From a checkpoint of a small mixture-of-experts model trained on Wikipedia.
Size: width 256, 25.1M parameters.
Experts: 8 experts in each of 9 layers, 448 squared ReLU neurons an expert, 2 picks a token, a softmax router.
Training: a variant of Muon for the experts, 394M tokens, 6760 steps.
Below are experts of layer 2 (counted from 0) of a mixture-of-experts language model. Rows are named up (a neuron's input weights, with its number) and show model dimensions 0-255. Each number is 500 + 50 x the weight over its row's rms, rounded and kept within 0 to 999. Numbers have three digits each.
Before each expert's rows: "gets" lists some tokens that make up at least twice as much of what it gets as of all text. This comes from a sample of Wikipedia text that the model never trained on. Tokens count by the router's weight.

# expert 0
gets: "\n", " The", " it", " It", " one", " this"
up5:455317439500546481416499563511572470502519540502484563409417505393528564491429426490493474561545581490506430519561526453439446500450522480620429417445551521486474509567508530496444455446530607528560492538498525508575456476406457414517527569573480576490574576543434527524505493548514498540442480548415463471528551465521573595406504463564596479478523511525490554569465538518483432519450426547468515532538562512516433521516492530480510463511426590564431529469546485529533495504480459543361431513484488535509450568562545554537510465543555535431488442452528462486487529525478539600511481576511491606465548439417561449499446494458440567496498510564563446456560504525535447466505500556517560539542444471579483532508531539571499535529404458452461634505434549539457512517514432
up6:434548501561561523448568518470486558477486526467458451401496524557542401478512466490414400491516497502463441552618471468588609482542450434553536537516429449533454461470443516503514453524504453542437537532476507492474496500557507551454475490506561472486513470570567477491469510442549527530507518492556529481606534486491490553443491499563496437506485570486530577518474494562471593413503440520544542484605533507472505505514495545504501470460556507463585530523530420549410459491493418459430450441548502548510365501504417553593463566549418529461478541512461580463547467453504540488530495540496577477506491491464509452481547510571505487630513457488442432474616582501385530536503583419431510566512488629596452535443390429568506550452504453462501437577506413428558592445420427
up7:474476558524533597501514422485549532519500557586484519474507468551539485490528482436448479511470453530486629447479528465451449473517485496525458550465530471523523504434506573536572472498537505526512507408531532533450603469500498520393599575473529486520554573480445485401501475424491577509519535487551410484438484516508521502521453458555508492537502526360529500548567474478499456441474510492450549458534464584456507499408531520583560396506457534575620587546481432380476432417504501455437400423490390433481532509482457537485511524496526544573531464486439457547507550471485562555462658577520487579557499540531538578473459580506537411394425522456539476507536404459516472537536398502452456451540466557532501402467524478538437558512447595458577503453572445523467493536440518
up8:448526423464470414441561569502514597433480521529522538462480515526513542551524487417466504533492398536462568528420466456492551539431448491517516496523520487503603468484498515547475511528423434415501591508494468482544538538489516579462490504482531445533422449561521401576512452514512423582448445475512468484471490470495560440533424455545518517427436497391553460505521483479394476603574496528472487500484557563455517489542438571515489501465495524582389522449530472543543467483478502427464555533604617434490530614521488447547476607391411493482605537487482497475503504564593497447551518562511554550536471520542434568575485476451465585568509449499420497433493461484462544434545474413455515554541602448546584487432547483502579546532545567445401520531472470581523435508458585
up9:518476508466503550486484554503499576474485520465443461554468468450456487478455503475503501498541437433546482470568396515463576500577526527546664517545519595575519423542513549496610495506534476478420422439444556464534562595433502593412465414459508530487502488568470494461442554430466554545482525575511476484549460443476588602493567471419539374452585491523507557483519491504494513501577501453432486536594526488432461576548562545636454492499490541579462487464511627502516472482426552600439540472526498560616424550475467419541498415543536516472514459517490492521518522550404472519467490484469447466536463534468440435538482429407515450524410410539500548550511437543525478528479473514539504549442479512456538539502507488442607427494530441545524489439560481412461480506570427
up10:358563557469509523586532486549499406479556512437503483534532557544483529560517473399539497499478446534525511544585542492575439490521576480509490515480493546402503498513462519500524619478557541405532513601463564441553518489491355375545445559538564486487551542516434439448514536515567536398457439508541469441463490514468447457426489543476431474479533465457416587615447520512404500478525511566511486439500512542521539461477541533561473498514551389429493587642421458580548478549476511553537515529584529520362520511576512515546461555446525460538561475446454527515577420460508518528453488440552510495458481466503521430468434547531514512581439485474481510488601422447526502451469533542562575471508432426446556571466516546435501466478512511470474580448585491463498546511498515
up11:579557386438548341493509506497549533452430517489559525453600535456552462530461502528549541511502573484516466510496565426490547447483578533413475539584583425436415474496524590484502529575543506508539500557419545480574494501629400563459463531449462505506407443535500541450506458520402551534550538453469525501489480449417489451447498508532513491468491576554575499432538439464504526512530472516490523546518473524491593513507537532464519475500412561558521450501562637489494553495468536484576503508425623496429468517508426465566533525476460487507503534492490470464427486442532545615534465471556523533547503538636538456448443511474524579465426513437534525528470513441504529490481539482482554387346531483472449480491543581576594472408510560418521484481493456513505454456428547
up12:513517403448568513473502553498497501523424483462415492384573513536466514493408536526508423536523564447510582572565588462485484427570476510607498559539510574516441463518512534555543551457483476531524453421478443553504582455473358529440482501573489479457502551507465573430523454508502497451601611446452474479565469405440427428479488572468560482397476452510479528541430476488520424497514513459526538423536529553557549513499492544422490455530514571562504505548462527475488525472521552538556449510510496466498548467507581505419464499403398463549484600508501504463545532529546496525534482492415499601514514500500429489443535519540460403473538479557480537495520513495471619520418471524477509433589473562545448481544486636499498437562484580575379491543423505501441511430622433

# expert 1
gets: " ", "-", "\n", "|", " re", " be"
up59:487546452448575462433515552430508570471545455388459504481584449538482460455487616517465481523598519490553543466468437572546461549551461502556523481598605464604495538464564475536550499463539561435509459471536545539431483486531412487476379443386565496442455568574437420521502515554452431509509485515471496505523472407545482589436607456486560537553630552537443507474440562478481407538465583509458545572508518529546467451492379470480482521509529485444464556475449463590447476503459485449518537500514462579448444560531568546524442494470544577574522531490519475530503507631491476493577484556562516491493507482488500492504507484478548502488499426473436466554502481422458532480467586552478401469458485467503603555518499553498569543554596544453532509463545412535427574439454429
up60:475505592569447525492516591486504490479536565476471515528534550418521491429467528448484444456395538534517566465460491480457593469566524517509425513452506504451486510514471555579502534577556343505525525464575529499511518496581508523447489493486539617435427518508499551512459524482631572521527482495477453544497471475526536412384445522581473523551574489426545514472457468492541536558462490532507475480546481475491592480467492485507497520532623412545509453454549442509529488588462461461409513521448505529527539571519592411473414527506525544400392493516578604414494473563599469556642526556485462469528545556527508571585499523478598429493548505468396478572481576471490590456506514529515534585580560470604498469543510447534484455491530486492430464537488515518509560577476420
up61:515555518572395505460585429453500517500509540492516385465562464586522565490464504473372431443532448465453487474416583516438521456529486514538509479437491484472487593414536544544581486461488519493473444423491456526490585516561466467454430505395538539520427419467463442527517457485473491465512412548400563514486477459513538577337496561555523498507497419491508483520393458499494529484471384420502503467425478538503556591522505527522477547543597620485502534543587502437470540541602604620447481521475457504528507455470514434486526479498451523397505463490398392535499580495492527543532530531588520506524403505488466480565466529483540533476524526533520517544532494412454501544502455526459418486480608441570526557542472512463489471517531443505430526456577625540506460481498499
up62:556501465536401432574421533414451466544410444522555547556586492550497526520473534435512482476463496517569480551456392550547478583557474464493457440464490524482359505490477403431526546525498454410537508408487569538545484501547476505542412506423484485481553531508534479591532444515621467525427585504611565492504493397508389505476495466490406496448460444576434417576520504474479495569552499451537493426503405558473578452559478505557512467437508533562521442502534536485612478529483505532583496410512511556497404532481478527528494560449533426481551517420500492534512485528504493511533433510525495446421605601538508596555487588477586410507534546500517503536503571507488541552499517570489429559540428549461444495524503548512490404489470467525452509440405466526517574446522532
up63:564498464571603523475497514415440504531514476445528536483494467522416568427514492470579449540566599511545500460537494573566397532375485613504449620504447474481435491483498489556526538563575372515426535476515455488553464460468472553497525525517551484545564542513608476508534501524438589538464435425540484522451460437487551485520546488492464396505551528517531455534393479539478458572462412501587508475483539442456541523444483527484432542507458483601530508485402376487527446548465580505504517444547532462431491502556437553535552526596467416463445504410524480517444517437451475449458472456509583491493574487439563465471539509519490461529521534533546545582480490524506541508530528582421494476423525495544483491492513468603653510428445441413501543583499523456441480551577560
up64:509549482497526516419480449485462501544487493412474475516464457502534501540461518431504562395495479432502487496550516482528460587467516573416507486396591509448482437503445426504537564492449475521456446512490539527515552529505455505483474403527489461494399527492577516331454496566400534479530468505550552444488424435563458511540548537503534575430480471472542483509526545530483454438451405537615483541486485605511448489585487421509411468536605518395467545446528452514517530494403490434493579450519414402352588427557405498490514471479547588439448443516554493500583520421482523458519399565531449567490507427500503566444571592518552396498464551550551487541511561542431543502417480505537499553512531549479445524555470473502527484499483598495536527491541466542489484459563545
up65:422461465491546418527471570514614574456448434528607450493508405528505457452520570499462484440416483580454472516498485439444563566620439479527503485433443522519533478527488524433498502582468429504548413547562473333520500503475521513545549450553461457473522549534533442481451541479505539583542492496487460542568490510430490492409397487478501560520441492430430527493421471486512599554463587550467491462458466544561557545476516521418461494537533549500384531443522637447445530513545446583574482527480583486525516472570491445523516481517518409537489572458410429515448480390431499452607472506482556521530584498464521487511450545499585574572446541492486511507536571539503517479514534453538510558498484435542435510564444476526532452523441530531428491552555538494609417476443554
up66:480588516487610525476445427445463473503458470532465607488580605551546472538591552455383422461569505437457553507525481470454464602536539466525526550476554485515524509461584577556460352560508492541540478538457571545570465511549516514487528469527586480394534416458510516514533464495506503498566525509539497491495504534517492479433462523534490531521521549464487542472560469464501485556496410664562558536478471445519500441484447555491474561489571557560470492467417447487472553554575497496464467484463515488483556514398547612519573453549509411536511394484476375649548509518511527484437535505455558473585530498466495511537506440525467415569562422549408450477526521456458435445532570501542484468553519436496472493397493524433573436495462510536534519415468449470508593488558506

# expert 5
gets: "s", "ed", "ing", "ation", "es", "=="
up5:458582499497449477453496442558526484467470531436518579455503404575551479568512462452418500462600574511531485408567457463501478596445491494561505528483502494411448417519578506381577489539403503540501470490547535588493555603510520478510511487515422520473489524524583506548435444391523499474493481479573514461521478498635532517584451464493431557444410499454527529439447491457488577490471568535475474535475532475390571462560522505464507450479488567462511535458458487529506456504427514495523423613453475475577517523587476454523517426540537488472617575474411564494514569519467514548439509513551490519429543433446415545568585449552475451416498543429560433464430550474443491471616532490533465476509493484585428561483432508476412468562423456485490511537591457587506504464449517
up6:481566477553481444597561405570424413507454465415525473466481566425577495507574531553479466476533441448454531530367501510487474621474384487535536532480470509586458483383546461563509419447448523421562460528544456496526533419518504526596562513453505573520492482508605454492479471508476553452456457495505447483548463471505530495474397520522434518491507551487593615501486434406540491503565517564468563529424500523509518444453498535460544500486558373545502518523610534579496496440490526560575356503530500558489447508527507510531509490489361473487560478480523390480488494509504512559571402525565568449559477584433430544518490545541420424518504489517474509580419523581439456539505477497461465533530467542496588570477542519532535473490531449486513489433476454541542533415494473
up7:544475431514513526601457450447466510579495444511437384504585484557481522502444558486613433456485605517463441541451473462492488554592476451434488460480582457439464525446463561513546418498556522510560550421472556541511391556488491534492500495519425531390538626488445463454520528516534423548507577516509444436515483475582399606599537451516520509493454569501540532503479393481362576459434526489472479474512439534604509467531586571404487459467575520625547542514489553536524456539478517552532501479519516562497526458565593494504497497476448474557498452504546501495491459451473520511448478489506545505552481544553583481488519517486497467439555484514455602440521579476502478485483571551491460534470463593405517544495510502581495529396468351500394489511505516559534449549530486
up8:417455447495481467501560496397545457407511468432554493508547495345543550509482497510609558516469545519379537523514448430528531526494420527508543547432487555464566492516508572462444462548424441529468562503479468501466504519558471445394525481509531448472508549480491545566502436592508510571372524423578411431470458583519451562509534598519578514484476462483425488535495482462447507445471449443525408413509485509462551484548446522493474491566496548470449434478550443533534472459508530501543546490481432582554483558556471519564576605484545580447552549486420435415438511549456447519523458562508419538553535402541559485525580562551551425506491535553485511447515514587483560492518471472555581512506448447492533533534611449552434562405467472544546522466447500543561414506420509
up9:578570479503554572540487525439462527465545507457553456488434479449563552499515558503472547559460524455534610453468461518484493485462479450512487580445559562442534555572522580539439546461498526554516549425428452466522571482404477475459497511493564540474458437449505452503502520515422407454412436514509456516517493574471498436448446517430444559463436568496397527429545478555382493504520533489539552479540448568462505539483541587554506472614499484532511500557496483595512536472531457394369479496433516433459431454462480481417552544434541546543549464504509542450496474555550565434499550511490515487432457499471378498500518531609453449506518516580505543490518440528537520591510599633557396448496450546529395490548547563534530542443425506375547467534528501591526583519502466
up10:419535524508512581441499468424444453453556500487512447500491508536521547498465402558463525513453477446515393498436474470497582511536467519391458502586471465498493445466532496564517455492444487465535554428532493568460477401500475522535495527632495445392457542471556520546479418627492535537541573460431485518553421442462492524475505506574405507492507480571468520544549536423514487537436401542428478504545589550444550507467480528521449401497559519556523377448524523495574470499521470357437525552474599365537461502483513562503389438472584540457404511487524478477495522496417528516499501476526606437533466511461545530498481377459514496445538430458573468492329517571497416482508541493476539511470532513438566457439504507419512517478460482438493526552575513535495467481537524
up11:623490474452556535465430519506543436522515524513519499537451386544490429565510550553489515486459503373547574530523462532437473621532461522496508506475479523531539402435563435464483501450489497483476464571524537463532438543508550567510510543440498510393599477490479483543456407465472406488528455500495475589543431512473457648594458557483624531572494456511488496501487532497417526443613527479449461475473477532563512468471451430518382420477425489468560400572523485422541455502482477583492467604584486500566562462494549543449571510390507541482475533467505502485515403604533497439523538495472536529414486443534503486483587495481483477476446585494493533498406546396484566443513526487491489489501449506534553463413517422471543548430541536551516459515513423493411546515602499
up12:406511585516502514522477532467431542528517485477554492522458479509535491497529498392404540438565514461576485548538472493582542463520509488471433406466415527413490556436558478536510450454389513554503452446429454533569467492570424508534504529509617564508459454575522450464523471452457526445430492534553575570541505523569472554546514540381394534562572472543496514461480451499485476487468501511496473499429377526520548411576507485442430607462473429532606432518450508573525483443466444525444570404554503535530451562486497479412420486413543495473507479551474446477513463515571438467507458534558543541525456550533455427597503524505537425443490508550428524491462549510417514520407489442457529492511589492576432529503519415420445485482394481379504508591504571465479517565534474

# expert 4
gets: " |", "|", " an", "==", ";", " A"
up5:495515556530584527480510489466525493493602570494496447492544619470449542458404414614568455564505479534516538616427603542417498468453452500505515525536529542521538445494452519446399436452504434586482536474516437584495478496420477525507462448530522513481491466596419447467467403425513483522477555559437452413507519554553543533502515511548523504470451508576506408465508524509489542541435397498534424473572516486441598520404516484502532596441487443574457430484527485571558522428469460581483401468499484477535460499456583485499425372547471532518540516475469471529438511511530570571512501487528442456527528547496448549481382469489428511543474558507534637510575539534407403513507432563446471504543524486518529408532515512572528574514484526528567471551596569453529506505464540
up6:464426517571515449447434504418543479555493479566544525479457479517473472444507451527541498489581510578485493484490554595537536505532444552540514502609456479522547609465510535482506458534464487485512508457561496539453501479482574459543530471581520479461535504505511471602521461457473454416583502489479551526560480496461505496445434552401453549470521584437567505390582507522539427519482472492438579494508524512568460535441447519574515475565465526506514444414489488575474492496548483386405544533521464409543546377417494571415453444630521458526476493441458607381416579555459521474550558565467537557529553490469493467479502558501621586482454494510495547499533523420493509486565569557530512544454566432468495509488531527546473634461462493485552497347572481567443474538567432
up7:533464468490567431530547456540495443484530529551578502391514532584445466565460468510533525593352458492547568542494497463465504522507684490480435574484555490543496601514518468533512483539422503432476466579538482434561454559569522380462549448436444572516393446464519576496436466583534531556508427517536493471441571479452456510414503490486484544491451530523477338591592397494520585426557508525455516527526568568535475498484602446466483534442515563393508524555436464461465561539467460430458572501498484583473524531398449601525498482500506474436481494492518457466420590547523521460466485451470487545506528491426489436586522457569523496510493529460434475548549450579515488430510465474573473471531520510538514460562505521587557572492518503541495543464446517498535535530511502
up8:578448589497462489461418501553504496447520475453456413567555530573525499500463493501460504469484450530492480499547574550499459645527546589492550430520421569440491547435506529545480576508530579554488524444485523462551503533488488500543523588435499495452473573604569540532402397502451413437426470516410481605435555526547521485420554524530521463497437408565463481539460456530442507479528421538485541469481538606474508515517475485461387499399406475473568469470490563474506497584484488488488605489612523498510462528531529467576534538574536695501530487487556472515432478554535565502497547508451516544554433553461484501477510433499560468461571584540429444584476534413473455467405469500528496497459475530522505510498478476404437536540548489475589477555561508501427486588529499
up9:439502493614577497462458556609490487469533430603547471455500516623552489609474488474470574558553499563459561520575462463487500487506533555528563457378546484515490634555501447455593527448534469456528469470561511548447526501598567497546553435537490512507514526516408522515560501534513491511520385530464511511439424416536550540383518498511465510473590503502458500505469478476521453473569493509443500415450444497451570443560521483499457511426552471492506468541497512530562525585572486424503456513505518517567542512395546503458425494451430492542470602413512504568520514565509552511535492547548462452471439421491476449446511513585444496403551508526506450573495525593501482521504458531511358491480512471528414458455424589462511365511439489453465452497456559452607474499403534
up10:594508473483492510463428476484506479480563588571443443470503612524397498556512557473541544472492527505476468598554556394455559516449468446519524510460482600471551533476480524580519524462543380432458475539501578491537544490460554413477516472601490457456453520528554531471490500450449588545453546494578504440585438533494530453489570535513442462550539521468537592526555598520498472541542485564392430539444423544461409601525558447475500433551474507489519582452568521565459497478435493536535465490588454465445573411423543516463514611477464524596482518586487425470548547523527474357522536524415508482546481544456423568415474382497494428549467489495466538453475477519445469461534530516529501530490459562447546372568482526502397497463469519479464562500487457553542532527484513
up11:442467561544551510419449510516542482520561529487457526492624441535523544508462456442526547458516587508441481500553549455436603482527566550549492453521449426498513568429595388487505462523510516489466470580384540472485692478437458498529525445465502490496424445396548507431533483493473528532516511556491437391487390484457541511506453545551472577525515589475457489571575514536520496609509521463564569491438385611462482503422504543584516536437493510509592558505545501501659494552438511482603432558519508545523510494488455489494435506460506534471464454481500477495600471484518603524474403545487516459588525531486482549530536481484465558437515466526581478439416503519506457550495500497504578464529582546505563468423523524557409536496505507523603567469499531560459500516487505
up12:468490545562462490527544413577569531468474504533545499460556409554433524543465434406565524517483580474422532531526435332500557473450477471468596556596517520638481426541516451465480527430455507596513456435498518487462441415469469550565456521478507535485479514457472546558489469400546498498402513458540543534530443485465433392454475566467516565535527440573410506443522495523475543508551542667450508474610554536434531495480494495467450495469508442444499404503470484498508531497562550457460525520540569478482490510511530437596475473496452507544478474471522376540664527549487525572490438530495561523446557537486487558507556548498374492523515526456541498499531444626472477449492535463445507516448493559547533496454495432493408519502475548537503434526407522470536426472543478

# expert 7
gets: "2", " the", "1", "3", "0", "4"
up8:434524470516474456516535508446452475379529510489482581517504560470471539498425534462516486408502587408468503471538563535369572454547511517477550536477555469422435533549502400539521477535487497436491493508494463516508514459509486496498398443429487511529449545567508518525429604561616480506508546443463555480579483459420500552556418481545437419491493417409425525498554461459478513520464534483596559564525514491622489522455467378439501514560532497486515505489474545484494573426468532524590536481513475546463571528453425455471500478433397484544480562539463470598503442444480476449469467451500459348539507506496455526490419501501466525464495454491513586446543540512543525416566472474491393551506522440497565469573573473537530540619561584470592474501463479635401511461555512
up9:524435440490517409518479460532518489496635532578457499495466489470565476460506491494569465464455465452590540513540517549568461507556532502460446454520551389482502520441521537526441440495478499520425484475495482535540560492433527574520488483461513431493434523477452484474540486492441402435624547532488475578533460512565531428508504510556552521515483553553460497525550455517467516559502433589431520483466424540512457429443492515574510448422475530592548403595459593382480392446497456447560603525446561425448446507473429489429389368443480515516435543485527527456562503545469528516546560514511470403500437533470457483477443509492470515515476633558450523429558525565516511595519490551547445608602491535518495468465484609525494507485472543506481567535438560619536561463487559
up10:501451448476545459481513519444600508571496455595503505474383536515415431488513515499470501540592491549424613512535494578546495478460537539488447565457498414463418493514519572457484421510546383548474491526503471450555411472482452494446356603544519513467590526497490508544493551485482474509493635508483517448417465498410506488567387537555489563460440509583450515567488437528541510474541535487487553457497518439451449583468389481604535462464570475506525479436464469466603489390465597573513517499484441511493481542474434446506538423539514520438555402512561569477513447557473483469449509443482502526544488510494527516513522550505496521482476515513477520443593468393493577445587504403460492512570454474434485522526493416446530486465499613493458606540558469462543488404526438
up11:505536523623519631456496466548534521456551521452459489483470438519447546473600526571490582576518471472485472461501442527514461565498526589507550518493541509551519509570591448582532469491530467454598478475423519474504449529557577453550488491439553458542416504544529477456557456573461519443563521419506422525519524514546484491349475498524410457408568396549516508520452501464502497494530492534494490502462546544492467466520492588516455506428516506458470491450481566523480510371505496561441534539560442520489422533562435530514485561464369423532622496446473518473527601410634485552583557511473630525490447541510520556538507394485459442503492507475493578410504527494478417430570524540479573497485397500508476523575537541474520509521496543445500580473423509609511432521514550
up12:526521567475542542436448620477494441532518528511515393462524460480501498563478554490521445468453438463464531463570438415558459542513467483463441413523426546553430461493531513462507484554464513501462591462530406570509457569415483526541491549537569492456448531483402617559448466528526539458537548448425466464604466520577575602436495495480482445477467503553496448467531529500572524547428519427475437449558434559533555548596505497562392482406481554508434486464472511457520399402521507399458437555501546460486570543529625530534507490518501538525561435492453488528466512459453531529553438367498548565519469581430544499502530482562546537391438484595550494542460561509482489422499492471469501516509408553471557417542467449592457565496446546420459509481501418512543464485479514
up13:474578469435473549542483552493549502506481506402411453470491523503562586554542476542675477543497463425453542459508502432463568422548525546475485410535520578504381508496563517437470436469487529447577460479609461470459566407563472495454517492430418531413516555585528528499520497434516428604456500512524493582451471426482487564530477525491498491575562559522452549463463520456500517518470520558569517635539574569468478453574423561420535415454501435491512554433517599492463445508460445508459541408483437608430477528502494546559491456450412466471473540470420499488467484561444602544455465539588449476491535417509513473495481496483492540521439447527445481427543485536527541513496449551488547393459554576457509511454496450491541530516486473427412466527519422497503498409440461
up14:494541498558513533410566463511394574432485495385523499455447604510520489457514523522456510456468471431537465452432388508463400498551512415516563546519455539506396489543559539461405508563480463538483398599418442505577520507540418556536492538469492478498411529581463398539496397443595479505412471450479436446494495574628406486446484514486418550510413460577538493563509483549543507504511594541468527560495542466511570560510551561469482413542459520492525495479522494536444518408463507558497453450486500461438347540464535526526532489437478535490441492456509477466458533509554580548585461463485583457492502498517527470438504513456433617513482554403554492493479428463478406509540465525451578498556546476464431525474510506516488479474472408469483596474586530548492488443486486
up15:580539534551489462480400552396518410449406493490503490401492526503424546591511468493563467483515567533570476508558489432620451459431433504560508510429476538476515560396550418484468498492478483471418530521471557454466487523475417583491561464481495475399414400554503387601443555512503534514467553450492414486603417542488484547567581533560533480570501481537443483477551496537504437479442459441510400568515525527514407489417424483488468446501511437477466534541532445485503465513474472601553522527468458494508568504518531559575454445440550464429485484510520488506529508546601462480474491465505547444453588457642446444473517509523492518508584440490474427552490528526436511499531476519539494407541487487516528593448473517493542529449502500482525615510585466392482500634476549

# expert 6
gets: ".", ",", " and", ":", "\n", ")"
up8:483547485593540458487489417408549514457521397564557522335542417451560584413521514486433491446483476534582567541494505497494546412575470466565520506435452565451509522425532467470526548500502482496533523505478383562572404473542554405519580554488522498480442532485488505477508516479491504458448522454481467556480539469501475527544468596413495478375421515454384619426487488566539513506579519449464475475507578460556486465555528452391431573472446553519502472515415461485522499456471591546523566484464462529433461526462464424426412458513495463458473465507507463452524501457418511539493547504440532470549508491510528452500543416586425497559459463465435479550524510554471497463467515372566441523557413463483470542570480479526413449565562463439479457550494593467476528545427462
up9:481460509496552538472471522557592456452562504452452495432507450533549442524542553533474479482522464561556491539469485475539633507399476496465526433531536542510477562499489548489534513465526563599463597529531497483431510508544520533548526463516573416468469489447431526456533437583540559491432634551421489560484575588498465565520492424513494598533504513556487542446477511583450502404535522516533435499492446474456482518519506549483446501474470595481519599559588414520571533541514438459438527488504394531519569540547572520512525580599478471483446509488484472515546470431540450490446433435496505506552468433454409480593609627495476565476504495454504414455437495453632528408510562460449495522467393497458574522470604442481451456500456399538456463566534538598523510454510467
up10:576447454478456511406538520527441512521581472477499597522465526490537550556541493501493477568509486573475500445484504506463547491582497540412526421413601389486524484583609464538554479502484449474494460492492434525528531479500530531541494496461474479514399499548489457567601533464511534472438543458504494484435463452428558545575542508509491563526483541390492516510539418579402560481516494569505457430564495527458508509547486557439577447559455518580519467418509562549422421482507486543504467514502469450492554533501526536479352556523593467478454524466543524556515556509420474543487541498436507454406541477546415378453475493550460444482457515445527535540481484533525479533530392520554519548569482405613639482587541519401645540566511529435482543551511536580557502558549517
up11:409475535464540542476471513578581418480523550493482547463580539495453578543515471487555462575439534439505539530517516495531478538496493471496484504414486595514492456463443578536638422482472492420584546487521389576506596634587460518540525496503526459503535610390478568606562485486478545505566536551522507521428491514516474472433517556520530471536547445493499595493493508508486565444467523467424564600546546492428477468471542530457525574474554551494514292489438510514491437443487520531529520464343512506499526541490443542529485461502556626431511578509493526485498527548563489440528507536513444437494485636523460552435466461454524465541508502546541543451449465443514522501477473536478523461555539544389468538473513472484394448594529475530490495429561483481431506483538446
up12:559450436508450486434414498553484461511560452543453453477453463552440499447446544529454448550481464446513558485439521576541575545597559451473569518508544486438528502532456564574507511570540560535413454520596572583522495485485564503484441529540632548533478441458490480505519470422550495447524535453589533514377469467453544523425484523355526507459436456398403466411470420444559481494507484516458457483485599521477466547437449488579580426528480492429514458517459543528546436489464444498519495448533431616477476457522501562538545586518489448552551467585588454423507427486540427573463428458528498509498485495464553474464445522459479526523466450574513441515486491512538487591574453572390500522530580533469377544511550483503488428540524489547462587472542494560443575482556520
up13:565476509496508542531449444437580475352563575478505518555487524507457535488496543523498519509458577565428510450481467475542609525557508494463488531554505495472444573562497429520489404488509558411508520476481615482462492538501466565521519469493549501504465491465460440539491448419518587573501521452521532535507462573544531417540468432580498543427472525561484557530495535527511455535461526574454403474443417470464373458477505472567532498503539485514494494491495450511497427525544603477575476529502512492388564516602546470523408579560556501444573476576497568520473532393517459486566370622507402494455585474525533643497518441636541527535475471525461449493539420483465495498403553517468448512454459588535450483503536456547467552493549426464525548563485507464496422452506400
up14:532415550477450456494503535555427451567606455550378542525572404544437609536455508507450468528435534444480641546545439540524502526509531495531525639420464568525464479508501544524494490499543445437501470386530521501404495511468466504488477566485558483482459494525442513470584585542571557474481467485476519465468492399451553586412472440465571476521541475546481477434542493494530568546513504471565486576485536472592524452501472492588541585533405526515600517468510445524440593555498525478580496513575489508513525501497481489493576370460605447500483428537444526514428560464534472455532497531448502422425424525518461461476508470534524380471548561505380516595453535453493577524453460604500476551459581449527537532509499478537408485454482428507536496458495535518522567508521428
up15:467521596455600542499542492539450476455505477505461482431402474485459559459496540476541478421541463489536384436490585475539456541537553555489470534491418560450492452467563442521502612427427487481532547563440503511534536519460521512563436500449479413463484536626518514547514520584516536504528539556449603519537532447404395431455492563495533583532549493372568535537574465535533500444520519480499534491551470461459562540614498463401536413470373484481547566562477536613536518484530539501523496522476461466526478527437528529615504476595469453459543548519502499461493459496471458459498452465546562521498522537417508477583570408486562609566469526423413520452511522455541487547503502541480555430557527608492535472466557490585516541570568525507447538473490446593495509425419465